{
  "n_layer": 12,
  "d_model": 96,
  "n_experts": 48,
  "experts_per_token": 2,
  "d_expert": 96,
  "d_shared_expert": 0,
  "activation": "swiglu",
  "moe_layers": [1, 2, 3, 4, 5, 6, 7, 8, 9, 10, 11],
  "router_score": "softmax",
  "normalize_top_k": false,
  "routed_scale": 4.9,
  "balance_loss": 0.0105,
  "balance_bias": false,
  "init_std_router": 0.0127,
  "lr_router": 0.000975,
  "n_head": 3,
  "n_kv_head": 1,
  "head_dim": 32,
  "vocab_size": 16384,
  "norm": "rmsnorm",
  "norm_place": "pre",
  "norm_eps": 1e-06,
  "positions": "rope",
  "rope_base": 10000.0,
  "rope_fraction": 0.75,
  "qk_norm": true,
  "attn_scale": 0.177,
  "tie_embeddings": true,
  "parallel_block": true,
  "init": "uniform",
  "init_std_qkv": 0.0524,
  "init_std_o": 0.0524,
  "init_std_up": 0.0524,
  "init_std_down": 0.0,
  "optimizer": "soap_variant",
  "lr": 0.00954,
  "beta1": 0.95,
  "beta2": 0.99,
  "weight_decay": 0.0096,
  "lr_head": 0.0117,
  "grad_clip": 1.0,
  "warmup_steps": 50,
  "schedule": "wsd",
  "decay_fraction": 0.839,
  "decay_shape": "square",
  "final_lr_fraction": 0.02,
  "batch_tokens": [16384, 32768],
  "seq_len": 1024,
  "doc_mask": true,
  "z_loss": 1e-05,
  "train_tokens": 248900000,
  "steps": 10612,
  "dataset": "wikipedia_en"
}
Below are experts of layer 8 (counted from 0) of a mixture-of-experts language model. Rows are named router (the router's row for the expert), gate (a neuron's input weights, with its number), up (a neuron's input weights, with its number), down (a neuron's output weights, with its number) and show model dimensions 0-95. Each number is 500 + 25 x the weight over its row's rms, rounded and kept within 0 to 999. Numbers have three digits each.
After each expert's rows: "comes after" lists some tokens at least twice as common just before its tokens as in all text; "comes before" lists some tokens at least twice as common just after its tokens as in all text. This comes from a sample of Wikipedia text that the model never trained on. Tokens count by the router's weight.

# expert 1
router:477535460495500531502520494472501495488524525512513523518474478486498463513516486493508503527531477468485454537514514497547446487456458515492537549507493501507493467518542463465494528465478492467487520512490497521487482461517504501463518432482483477494508525511472456471489531483522534507
gate29:492518446461494494521514574449559497520499523519507518521500494490526493536488509504500494477495473513534502523513496517488461480520489467503461492497501473472533485513507488480487508503539514500519444514477503525481485478492524471484490431472485478484475462477489474514476474495536521446
up29:483511466516468529531492513483539486483557458532471533527464564488476506525549500506481525523522495508460460471509542507501489510501484461473473532498502487523495465478503509489533461531465537543514545516538501500518497502490499499508495513472498499475489509477493518468472461500506483534
down29:472522488515538483425466497523521519527470544476496460507459486467518520534523476516511522490475522469510540507548451514518474524454490498515510550512514520517495472501518532502497510473512489500493483480488509476484529534492488503503468487518419494492502495479490490509528483465511478515
gate30:453518495514467547497510503459502473513517526468502475427505520497522474481569477454524510506506493493516512535489480504527479509533435471532472528509490479522519500479516489470528457493488474463502491511477510509470462455503528511492477481508460475515491518525535489507481504485495479497
up30:492469523473489513475510521485500505502510463489478522545521507512463515508510554512523477502478539496498493531503443524494528467469525492539492526512433546483507486509496543509517503480525530535495464520485511495447468539515479507463503538478519464510450517484489527499476487514478531498
down30:537493475522508477460547464505538491469514453519458486467524478477487499446486505474510466456515512502503445505515477465501510490509524492491508553517497476526519530536469483524498525515482517476468464500533534452500513470494474506540518528489477463516493503511491508510538507522508468479
gate31:492517482492472516500508486483465479453504531508521499519528466500527496488540496549505533475553475509513484512501565481499518502494508500511502482503511478457514448458506492517456466527526498481494469490488463481490490515454473497524510487488469524565480475515469451450502488494497511473
up31:508532470485493457520510510503529480545466481496527512473491449512490523508517510504518526485471524531508464547484488514512516469468509509518477466481508524482542486524453487470477536490520501538482486482501550561522516504495480481474505452537509529518480518502441512473512501528464502490
down31:514483474482511483538517453546512521509501488543465500507470452490476504496489504496462519498483478520518528487517520512480452497469514512532457490451531480528512500487528492485466522492490447518522502509459526485556474517502460538528480560524499490521504508539507490509501467509462518494
gate32:497470472495521587487472515497473471485521496485517496512478513514497502466526493485502554512480507534483460504488462554509479457488494497499515488480481494548480546536477490430471512506511484502530501526471499476531513502506523451494498452483518471505513497496487484533476468496508487471
up32:497518489501478480503541475501503512510457498498482504468543472506483475526476501520498487473474531513476532495478520489449494484495526447560511480506531467452507519478522526452521515497504496483494465496560475543503495483508472518473506536522488501499509592499501514495475529508506495490
down32:508494488477534539525523464457530451488483533514490477461530456523495485528487533432532525505514503497505518529464506498493520492525502500505485557524511459506519524494498494472485518500497510511506489528448547494495495473447522496510470495467460486547489474516520510490520471503496534478
gate33:488491492514515452518503531448435500470493501500476456506467497509517514509509497502512476453504473467483506516497515482526461517534481450488530482513512503489507492483506511503463499488531448506484457489478516522451496461481495514525472512501506513469569454461470479504506461502521478525
up33:537472551536502548509541501499470500498486503477463549518474545524484533526458495495495468515485491485535478494481451509559475513501504518546506498490474530458506514530487493483485532472505506531489530482475486495518496520458492479477492522487510533476528465476496527466518473473532500480
down33:547489493485481557487554508496475502473517514496509511543516451513504494502491517487513469555523490468489469517469486478470522494552516531496483533501450521484487458536490546543488474481456494530503488512493538482519530520453505501500496524466498493505479488477503493507548498486466478490
gate34:498506460476494500499510507507518538473518530465488506505475523532542465475513533528520501478544509494519484497481508539525491497462538498515490481574478477516527466498488473541483506497493512506525501474445543479521508490539469520494530471447494518558517505500513481534460478507509491512
up34:469503537503495521452494489537511480469483496523514560551502498466455430473522485502463526526493520482506502518473518513502508491480469522514523550507485524518505508513521524467530515491487472490506549542469500507513533522461481517461462535507505478507498476493501520509484463512468506462
down34:534501501513516477495540505498437503522478454542530463527506521497510485535495502487502544474475483507531518495490532462500542487522468460509499549457511550514474532495495482516525503527510459453498504479484484465516490533560454512513521494490466486500506502501520525514495482528512484483
gate35:483520472523458530512521538512513543494513462478483489477475507486459489446531511511466478510542513487495458507524499472532517483477533514517505498516487488513481492447511477526451464511494482458516498473499466499532504484525527495451530456528478502501517526501489501473540455463487493470
up35:513487510522535460548469472486511494516468496531520506501496548483544484499478451431523453499473518495502544498481480529495497544519501499506462509505444504511516508519456518519504524509477511481508493525492470500480479491466472487495489524547481497442498485489496538501535489522502469537
down35:529499535454509541522491488503492486513526446483508526488470473496509510488531505575513508530533513482497499532464539531441502516476457459491481509512489473461478489475535514478509476528513481506525508519509491496506497524503490478487521516462515500458528527476489536440519466509493483482
gate36:537515472515514482456521504497511510454464495485528504517526513503476499509467499473477528470488512489508487517527524546483531481500457506518483463516478533508460489490492495410512518520559530525502524474479451459502490466475510505481513499513498523457488470517472482462500499499469482480
up36:513505467517501485479519517491520431470525523473504466508473487542480494509498563505494486499470529521507463515518519507472541516535488483532461525522473473490466517465472483521517505511468489552483509511507444520489472518499490466506523537482520535512495494506565475503482521497505481465
down36:454542488509481527504482512491501478522496450501520489524533543509503514530492485531474498521467500478507484454494495480505489456489499492520543475517526518479524495484536472473500495543494529468465460504501545461493519526539514513500549447469497531530544512510509470502513513465530537510
comes after: " | ", " ", "–", "; ", "| ", "."
comes before: " | ", " |", "; ", "–", ",", ":"

# expert 23
router:516453463492495524485502538486518542518464463482500525533505489475507500521457532491510488538495499487512479463530514541536476480479531547532518507506496504503507477493522509528535529460495515530528540498498515504514468455494485526484531446512531531473516481468468505534458491533523493507
gate29:452491480483533508469491506498510480543465486518472507534510462494522481505511483560536531477512503521527480509499512483515533488518527493504473566535508483484479477512571518489511511510491483553503557525496511461500505487492501497512490465467546520514476512468507532465502508471537507502
up29:524539476502466511492488507473498498506479529546521509493517529513473529455480491512477456486472467488514540480483496476476495504525504468487508504482494514446449507504508490493541530495464497486543488458513486494460484465501527546520510509510499496507476509417531471507478484509552531513
down29:518487486514507505509558503521473493557523523471489480533508475485505528502505456531511495517509521562492511505475520476496505566504502462483487500564522518505517476482475521520463511520494492514452500524499480515523537528493481475509479495468508532511517504543501546489479463542463525481
gate30:459534492516510512504519501514456456509505535484534486485513483508547467547492504534501501451515448493502520520488499436473495514508492530505492531496495472468523522506481518502503445511491520531504537520501494488540473507522516528460493483505508493530497499541512480489548539533493456545
up30:495513505538503471477478502532488434506525552508479502506517528506474492498473496519520534494537527471545496531534501513468486514516498515493523547488514493510488546508550473474536528486525476484484525489536519479491518496476510497523483457527456551497540499520506529495548471495468528500
down30:534473513496487480442481503504526502479453485499488522547516468507428488514526488509487484522517532505525528486499527528516517504519488522510458524488502499543486517521517516477509495492498477535485509493506527551512522519483502504524516466496451532515507529537500506564507530486442499449
gate31:505486458511516493459510484454490529489495509453499512548508524498479511518540455524548458477515467499488510506518511532539520476515520518507511495479460486517468481509500518509535539498503490482499486525505475502511502490506453553486444496519486519515496512507503507512452460459510473571
up31:483470496525530529533548511513515467516543503492535508520525505493459540457505512482481536532498542498482465543534467497499487507468475483448449510522486517489521500501466492476485515534486500523484506474493509490513479517501486464500516496479455478510515556525475473468497514446517488530
down31:489536526512477501460495522526531506451457500456489503481506503523489504519491468488531507491517474532499440507467507535511527533486449527505503485501506492516496462497494488469532492474495512480507488532522479474460482523494471502494466540516493464504478508492546552474467485489547467445
gate32:485460507501487476539486508473480559544497523505509488525506475512509508523455491507489487479570470504487534472497513505487546519525498478464510462511490520538492519514515463501475523513488528509490509541501460489455528499523539453464505556482513504461521513471516487495510524529487472505
up32:509470492563456455525490530465497526497490494463495502479516506506473485508482515519498498478513510480476476519497552478500480521485497526513534529482512483466512455492557468488479473577497488486528490532503509543504522488498493483513511503508487431479519506471549473533514509505482509529
down32:466448544494509510449505449533503499502482542521549519456467479479519466472497476485477475494486457475533490487493499519501503504455507492477486463503512522461535515487501486511496527488480507514476516483473502530489511524514483484543472532481503538559513493538486507545495536482489471485
gate33:477486506483556518502525590501482531525508462460485456482509509533482523547486518501517483512493456481489480504506479485524499529534515511484468493502476470518496491495494512442539489474512516472500528496484473506512483522461501517543517490507494534486507451483517545513509476484460473493
up33:521536534487491477514508460496470499512488466488474480539543486516518474549489508488482523540511540512518490456501484498482539476492494524523482524493498476466552484522506527489461546477549499470498530475507506505537533550497492500492477535470506484496528498483481500545531525488518556496
down33:474504503500475505480471521548472519503475549488529547487427529477539503511475539535497509488486493519491498513520567509510512511523525507494522471491485492526466499491563526496530517452485470532525503535522505459499503512481494488496523492502505533497502500466498476459519451507495486527
gate34:521469510463516519502540473470492508488511491528484505546514531484514530546451510466483468530467508527512455485502490502505489518477506489461506466506487535497500489503514517497503516526462502514501449504523500502440442484450513521488485540502536506512560483497524466506521473533472477497
up34:508503479474468509502529450541523495511515498467494524516459515485477559506506548513505518541552467475497503510496558534507533491467535505460474535522534500525535489505505463521482519519469501508496466533475472461491505479479475524501491470496488521499494527452498512465492487520517472519
down34:514525491492517518466475492536522544500480534537537472505558519498514475530508425472493485494461523488502519493502482507502511493507466518558539477555503471446491507505479489475516511515498514451487498508513531481515534515516497468505520497542530474500525535475496498504524510473487538507
gate35:501471497486518532486508512449485460520516500521535507514471457515454504473457521478562506464486490521525478483478508488478520485508532485495509502541523483476508465477490521512516480553494495555498495502498466501502496522496455533484533436527468504495506455499466509478543509505488467496
up35:531484496508497479520506524501484450500538527517504546511492491481483549518481510497542468490470507498539517498506474524477526429496525484515490491527482495482516491474536516516521492505499484495525456477504490522447487499473416505510489476477492511543513533558500504482509487480498477546
down35:472506477476526497493481461548493510483461486511449477567471469498493536526460485498514459513463483475535466516542488504475487535459511506517465456457488532488503492525479518521490532466496486508497502522497476529517475458491512523523527455478488527495481492532465507510507510516503510519
gate36:491472491514494480540461490502489487485507522486541494514463493502542518466506488507431536503488512477488519509517540503526421501461528499481534484479491506467500502506471492542477524490495481454476543450476497471501469520522483463526509521500495469538480511482508551508531481495493506492
up36:484551499488476495484482507501527501459478500506531498506542502498504520548528463499515506536493476492505455488485457492470464523497548515513545551527526494503476505483498529484549457478491464530485514506462513538497506494499504499521493506517476536454480532512547511521476462544525474510
down36:496469509531481490502488484488492490428519418500515499459497488511563561531502491486530513491462492491515523520495520495493491480509506514478502527500519530509452491490494549488490541520467530486500494494477541491506479483495548485505473510435477509495492488488540468506492504477531497486
comes after: "1", "2", "–", ",", "7", "6"
comes before: "–", ".", ")", ", ", " | ", " |"

# expert 22
router:480566462532515517491464493480483441512523486453502539502471543516525502530482476464495496533499508523504464489499488486520466525528503484490485516490531498515481478503532473466503468509515470527531543508526479491509496464535485507460526456515495523506548514443483505478497509474520486517
gate29:537525542473512486507488512461547524506522463472511521463457511482483527484536495531495484556504463493555505464498516494477501503465493512534480431507490505495456530513501456467501488509539497516527475520492482512511460478491480525510501513469489472520528539484506506513533518494501472532
up29:497512541489461470480505471524536476506495480472480536486495488478482523494539531456520515528492453508505527488491465505535447538504461461510509506505477469530490504515487522489472511504465487509536492488494530526520484503498546496501517473502477549504540530481464504510467517573534513502
down29:498471481480454465455504526492512520481458468523505462517480450489507530536516546492517488490491486479472531544511479475534473507510519489481518500525494488551533497498473539537497490499472530501517484452492498470486526463496484488481467495497524502437547482471520485486505476491477526526
gate30:531520494490488508451534487479518510513506538498566501530475488486507469517469497476515485536480545508515461531488519489550491513510462505546471486498523488481475475490500486474516489525457514507477483482487501567469484434510505520514529486501476482505470483506496478454540479492483518532
up30:447531478505538524513489505496504522454522479491530526464500508497526494511497443448463479479538486494482488529497512500507456519508495463516508494486564489463485515487497497467493518485492477448474478486480456502520500482477518541539480495520505552465518469506508508460524524516526484482
down30:495534533530516509496446488457526481551508499539518486542510519516550512533504510495487526521499486486491530498511497548511475478506551470501491515468498504500495510485492448505523465487516509498523512512470511489492479581498519547460509465495525460507478497488491469485501461482484458484
gate31:494486503501527503503485463487490511465500477455502538470490546539466497463495484515458506493535486463507522545538477505542504513492553519514524481524543499486494472534480471503468480514485469518553507499504505438524502487488535445469516478480514497498479483509517538492513487526469504527
up31:481525544509503486501518490535502495495502478487479495490510496500508491543465464530484482539502511524486471483477464452491527492491459481439481543478479512492487517500449519508454534501498509561473475486515529536515523522523474545479455472508511513529512433489497515500519493473479502501
down31:524511508459527493505499476517507491444546482441517491492497495514524537509486510503505498456500497503537533509484525491542520460488484462552540485533500490540502481509470476503530508557478525481523493501465515516507515486490544535491490504511470493503538511461514496472471564491501538495
gate32:549477478496547496518448500493485484511496463474492534481497483525487479510466532493506496495488510545565489506466458507493512520516500483495494488493523485518505513511503469484455439522525455508473477471502516456566466466505520499490519501519501494536522457512468503480530490528470522505
up32:493494480489470485468451464539517517500500522481457497558571506491466518494552480494484490514529496489520510539509515450517486493522498514480460501523520482501515481471480509479484514485494511472469484538536492493504496501476494572527448502478507506505514514521503471542461481472519480512
down32:463433459494461499503508502431504506473514518471499490505504488468493505499494535483531454498548507459476508486524512524468528519506542499460488487468515506483528450461495483476516502457474499516482528505511473491499536477477497527497498462477489478490452523435499489491515510499489509505
gate33:526511488489525502502479502479525508470519516470473493446478503446493525512502504495474462507474539500514535529488469471465495531526465497459534522483468486469499476515533461453520500456510489494495506530516473557528503497520528456520485512522521495496491513442472529541498466486516508498
up33:474492466480514510502525504490479494460513494484497543470506478450481520474433456534476503524504481514498520555548527477477530541472484520480510451462518506517521519482498506527495534497513536499495519472503511470503524515474499546483520493542533447510489512463508505497485511523501542495
down33:488546492498517539512530489462522496500506484533503489496468468491469541490521492536483516481506466471478490521503484533497491485535508497514488503526508562492475506501498493492478484509467500465517527452517517529534447510477429503563487497490528479503493514529463524480487441508462485513
gate34:443525479534473526534523540461462515503477486496481492522488491497484524520526522473548503519480531518483512486507495498483512490527500492505499512487506482560507476487557522505479447495487522488524499518463498522529486498482516490514463539452538506488527506467464505521437450502504513483
up34:452531485495484510514526520489488451458514510510531529494516519521472508502528504470496509501505456500509492525499512482526493518506496474534516485505509491476467511487541519456481531521476504506450522488527523513487482504503503446548470484503463488542525545459518461463453490477476464550
down34:474510491487474542446465498497549503494470462505514518493473524510486496465463500491497512521476476492491475495465499512500487476552543462484460471511507548484483477521525508525485494555510544521476533472488522520485484506470488501491469482488479499519499571491515514499476509561470494488
gate35:492502495501494558522513479524513503514507436492513505512547517471498509471470516519495508510543498524508500489477463545492535528494443520556466514491525531548499500477498502493498480505470494531521473513543501506556510499477496539478499505485491450507492466477433485511511463500483504496
up35:452492524461500485432550475480507498467522485428494501542509502491501507524493496509477436500515451462501488466526482514509504469510493508516505485511483497494547532471517482513500482481528497540493522499507506479507456463478511491508521474473493504477508476479480452484524535496505539534
down35:493524514563513492535527472516488512477527500496515525463497563496535494471502478505503484490516514469479509491518476488500500488517518511511537485528474517499503528488498505557479485448501560533439471456519466466486557494466491498480484495509468532515485466496514493483474491473505473522
gate36:518497467453494485527488524509544472517469467440542526524472507463528523496522508536472452484498505512498484475514526523514541480487499448503453461500485505471498505499522531475496522504509507518527489517510549507487490503447529479518519483508542487462476524482472486510528534501469489521
up36:500518484494553486522499498484508506553512439490491504472483510506490505512524487517481510477477510538508471495489511509531491525508460492492523481477542512485548461484526520484502466463478498522466469455491495475519505489478465468480468494529495464448470500529526556528527533501497466545
down36:497492491495470501495467529511536534486520514526498502493495493543514498502505510508524530492520438505472503500501503526511506475506533521472552508468539459476509494511479547530530497461508502491481495510495446501477450510537519502508540521443518499498479463437510491494467475511489485437
comes after: " | ", "| ", " ", ") | ", " (", ", "
comes before: " | ", ".", ":", "–", " |", ","

# expert 34
router:527483451486469487542497466499534537495486477509497474476492464499534517504432563472525488508520512461480545508512554466482488469502554502487510518475484466518523510536508481529529512474515530506488503498473507469522474500488525482502537518518514483489491506499454496461495515498521534494
gate7:546517524508502492535537509465466534494526502458550483503481509521533473494449575487507532506533511447536568516503481520487484509500559494497476507444490473498530493505510478498502484492529506528507486470506522480456504472507491514504514495489482506489527521519470510488489475511481500512
up7:517511504489504537513503480476447467520494514472472509528472486496494499525526505533510548535461527519514486512517496522516549484541507498513488511534512513574512503510529513465543537521476528488519519463507486499467522516479500467474455509453451537491533514469486479531481493510503505520
down7:532493494515442483506511485450518494493495454493484514461480483511505516528511540528499510540504506477484538515480481487508534484514513484488540495504474500523531482552479549532545482467514473478472475479539494459486500481552483484497541495493480494489449492523513510518494435472497503504
gate8:484472500509458471527508497492446478490519507506484466473513490459469493501462520522494518525466522503528503497509448510529513460507552551487496545513485495456508519526478528525476507522467548552506513507496485504538477477495520461496498505492512498460504484500443516553502470481519497490
up8:522488526509557494498482488504514480523504513489479500479497505466515485490516519486489487508518513518478515479509510484561517485506525490480507468451502509436482491488467529485479519518520489491508504551483462511467528455469460466462496477509451517536504510460506554469526498431502518511
down8:494512512514499516470536467503487498464492479530480487501483537488487446515513560496484473475492471486507497462510480432456504479512522567502537515495474485493526463522528490534553533476512521473498495495506477497466546485492506496496473515493469490504515474526447491491503484467504529527
gate9:473520508466494512567471493506552513503503480483529510517501506476496475531501487479498499468507519501484525496552506497507474467467509451504495475508517483527484533439540527506500555487457513463483486453505543483527450477516525514511469468517499492536502488530478511487493502465488467500
up9:495472520499497485486517514541523485514530551513527458489492516496507503454491516513492527544511491496479488478476506525487501513459472516484528452504498502500501474501481500499580506547542483456481481453513481508466514522485470508523493465468463488501483500519509467483527515476568476530
down9:530510505522509534459476506458487472492508509501508482513542486535518518486505476516533542507513530455522523527531502471474556522495519534510527468533506459505548497500512520481498522523474484503505467497488438532506479502528491512517510525499522542479497480517509524486516422495473521470
gate10:500504487452524512520464539503509475449461497488551478489495520497503469465517485482455500510512482476542493489520504513500475480476531470535544484520533473524506511534516482514505581475540514523502511487468496467481487479500481479520514502480474515491546445465499502483478485509469507486
up10:479522493477524515502501492482472484471481480508472520475472468491525472467451520460446522513498479479508493522530463509499485506501493494484514521499514436464500505559480501507546490489490537473492501504516517509464513490417524493496456544476533511485467510504502510460521503484456491503
down10:501518504506534497492511480506507484535503539494494503491512530465548559492505510466467477496509479519477492479472499455493529521529513499484522490470523533445493503499538515491500553521525513490485514512514486451455478473533503560544474491464492494529474533514500474507500533496496564495
gate11:508494483476458524525528496483534573495494486495484489459484497497487510492527489513522526468476512498479524528468526510492460500494529482470476530528467547521480479483487497474503552516446507537460477476470507480553511460492532477522547491487515486515524477475479470468487489489493479502
up11:479472448476474516479472479517521526507454521501528522463498469485517532510485516549517499479500531469460453455506530466491505453443519515466518482503497517543493523541497477472499525516519483520484453505486499476498540484515492464489508476476515510480476507515495505468539477498474481527
down11:494480492541523492506507491487503496495530499494513532504483497446475447455511496450490514525519489485474496495564535510534481507449487552533539467493524492495542497519486504480478516531445511495493504478504515496505505497463488485464502527482472481505519527543482513469453488539481529469
gate12:482510452477499512544504482469507493516496526485488528531489499487528564514537501498530496491515487487454510515549483501502490498502515510468514472542450489526476502492487492518517521498508525504483516444477497531524504529462506528498544539550498547465510452512506519466474477498493532456
up12:480492513512451501502522455505498472521514493520529498543543512481511477468473496482525539484512469487529494484525502488514512464507502500507498483541482562543483480495495472506568443524502470513459455516515510496488465493488523500461506478518517485501533474548506539469471479517497472493
down12:478481507515471525494535511513494513515506502479499507541534465535490501500490515496483479495467505503548534472489508506502515502459507465482488493499478478493554514505518533518559484490539466477508514496532495508511491454495504446496532523551514496521510468446523498479493501459530436552
gate13:460484551494474509467536501480500539523487519526500451513475522476515494528493513519505474563525547447499506512476501494481486486535505504472503493504522494536500533528518482492473502506497493491499476502439464472511481482518538477491485551544449492470507458513517492477529485461488503485
up13:470525474504485497477516500497562524506513462497544519496508481482544482530468492495498501493508489517515497499507584473520491493516476475526472543504492456498509517510516552515443503536494512498491491518494555469490489522502531523497500540499462508522522543508508540444509503512523524508
down13:534539506538527452493516486496508463487508469542495502478534514512500498507498482462468527497506479520554511504470507529494569471501502529522487485508489488508536509470480494502477526525528438514469550523520502530484515487498528490495490490499507475479495499501537454546458513492478456534
gate14:529503471436487454502471498490530494492479483496505508548537527522457481484503482464481514509443494505507495504480523515529472506480473503527495525519478440491489483514484469511463491486453502508528495519512523502513506474471515504493480500450465464475505523444428502511486489521477501492
up14:463524473505491473509508490498502516510488449556480462475528522458496498489528497503495460488500511538493463482524543495543483525515510470487467517526511529543502506490482491517471483526452444516476530455490513468456493465522511514482482491528520502478482496518527509483534539466532471502
down14:498499489497462506498499481505513473506524502521484489512475500550505514547537508528507474554501504484494516493519487480440473512500489505501542567493520519495531550495448497476509534490531548515477519510542486491496505447512495490532529450500476507519511513509522509497493452520546515540
comes after: "2", "0", "1", "6", "4", "7"
comes before: "\n", "0", " | ", "3", "\n\n", "4"

# expert 43
router:503523537497505462524503564531496513505475486491552490456457522523534488539473493476511494525514474544490507515510524524466546499519490551473492521528510489489535463478497510538511474503502490472555481480490477507460478503497472472483483488464516512517509495542499505494549489525483537514
gate29:474514514530479454473523479517528482495524483469508528492435478498465492520484470495546468502529488490480518530496474516498497509491542465524532483529506493503531527501483485487550515492525502466511488539522453450524500471538473552509492488472486506500531524533511480530504514521524525538
up29:521525517456476466522457522554518458499496471502486518522490495499515488539486549467494481528514512468506526507520545536488506487471510528513549518572489528511478495504531510520460477489486472483467494538482505494537451471504521497523494482505499538471541511506503489513505474525497522528
down29:449493498510507484519492524523520512489480456505490550461483505510499508473485499468475513501483531540490497524528563502480505475457485550479479549524494488494512488481511527455500503479510482472537501528464471512471494571491468495512485509510468521554462519505503495497521480481492517544
gate30:491490491505503477550511525502522500522537508477516488489518504521496479531498476524534496530489477540514563511452534526511482480501493510483495515520461544569489456462460506469503466505461475496465489472508512494522513508484465503479549533521525471515503478461518475478473488519481473494
up30:493536530458528482473503516523452464499508501514448489516491520537477486479487512487475506483476504465503511526460517473501483545487470448521516505490531475487522511520508496490507462504507433537519472529523461515485491500521518491476465498511483495534492544471500483516529495532550550480
down30:525501458511513532499512476470517517512516499506512522499543479506474484527508515502437485477435543520518477436512492487508479505498489495499515478495546507523504504520562483475510533540532480498498495559531489480463477480495523523503503520486473503492530501517488446542515494487537505532
gate31:501477508514535470477542516482500528495534496499506496500537493478545547467504510502469472512505552521463485467505496525505486490505501545478494492484479504484503487503487471576470488557538529514536502502482504539515462527480503510539496484492458543519487489491517499509556525478542500493
up31:482480493469521525474469427519460466497468485519486466527501476524470539485490524491479529455475475494523458557494511496504485493482481541511504523503466522503527507487502504494486481493490502528472469565497534508486539487480475544477532495494488483516483487505472467536493498484497446504
down31:516493520550527472566517549513485491517496497508520510467496522501528531513485479473481469518507505484469493504533443557482538515509514529505503536520529486489540468503474508577496513498503490499518504474516468521471457518505490465502466487488455526497494485517509526515530542505503500489
gate32:492506480523518497497540546505468449488478481489491511497540510548503489541519485516504497502537489541547522478502509480511497520493513510478493500487512490497467517452515490492470518522512486519506541517472453447494515476480529444458446512481524488513468504471468526520545487506545499531
up32:499458498484504471498462487512499501477456490492526496460536487439531465457511483517481532556489509496522511498513456496472507550510501489504499504488464482462469514484515454495496497497479490521452483537503499546454503471491475485521494486474518541495489473477491495515484435476475529500
down32:504506494508490555495509479482503545522506501479494499506486500488485480449479538481478508476439546512526505519471518511516461475513508480486475489455525518513490493525493513475516496510484474522490474438492533511498473505462473540506542471536478522458520520483517530506468490494474569471
gate33:458514488476486488484516484506506498466462516487509499524521480489458488451495479528492531483516487498495524535468499527537499505477477520494537488532506508469504451507452501525513539502469495519492454519457491514465507505500527477512481575518492472532474498543476569484457502516509504503
up33:492505490457491526532501515472480541523527513522537458501509472460477483481499506469497460493454514488496439504510499487510494516516507520492513497537500499501497511506524529507565495540438529473452493443479530523510505471506461505484509441519471514494512540495489516477479522483491483493
down33:511510477471537492433480506449533457494529489519505500486448516517525519477526524523543499472480505506486552538501523507517507476450499501540481486492503471483511441509483492459491503489499538532529497478465501511459495495508481530501513492528507555496509484493495495454475457500516498512
gate34:482504489513546472510554498507530510496484511499477490520467489469511498513567493511516512520519505464494520533503538481527530484463556503469464487496541527494486508485478473530467507473482543520489513531499504482469523429493502506488445442498493488521508514488513463480477488509513523480
up34:487532504486523470456488497455479480496491510500495497491535488449499497460492499498510500501528485508468449446465517449500514535515507567513479498498467482461540514501523466509485503518435464494490532467520523526536507532504486463492514485504498493493473504516503526499523514473515520446
down34:558526514483494473512500467494497499459478525490509480474481542472538546524524543516479491489480490506516503485503513501528462527484492452499515477445486514524436533507485503473488516500483527504472475520483477518506500485487541540529462495508502529478529492500454502505478507513516446451
gate35:524477533505492471510522519515494467456499514500487462483498469450474484513485532502553517485474519504548517506503481500457504507469530497502525482525521444491497522543460523505516471538475470515523490490495507494489506455511458495519462520453460476529486486510458452465512495484508531512
up35:542517476497463502518490535502514507521530514503538545529533481534493493494504521480517439508465534482511481523501513508445485537451488495508492515511538426555511514510492495522497479501536483447498489508483466539522503501511532491504520508472498477477491502511543479492471457493504516502
down35:506521487473528524481506502480527515501513513551476491508476472503532491502480515501512502476504496530499549514515528539548488477520492487514499543544543508485508506494524478496550533490475513504486485494512489522483563459511523477460522504524511537500452450495507483481557512519515442537
gate36:502435484482493499480495502496544452532523490489521547464454537475546516451484506522514509500459527494527516506534448514482496495491505494492507466531499488521509446483503491521504504542452525535522517477460539523461479489507495515529500508528500496465500495488504536471470493520512499502
up36:497520506534492495537500501525535517512498536529466512492533499506472528523505507510476467494454487478492466493537433489443483482462517507457470505460486524489482522510505509447496472506501497496482521534477464517555487522505512528518478508470477517487502486470486510528493505460564495467
down36:561472498514559517475549484495463461498478506478501552506494494527516477516499533424477528487500484483483490503466489476512486490492513449521494474510545506506488485522512507509467535501506515467472504518542506504495491480538554517492499497480440516484508486479501483487509482470482499539
comes after: " |", ")", ".", " |  |", "==", "==="
comes before: "| ", "-", "|", "- ", "The", "==="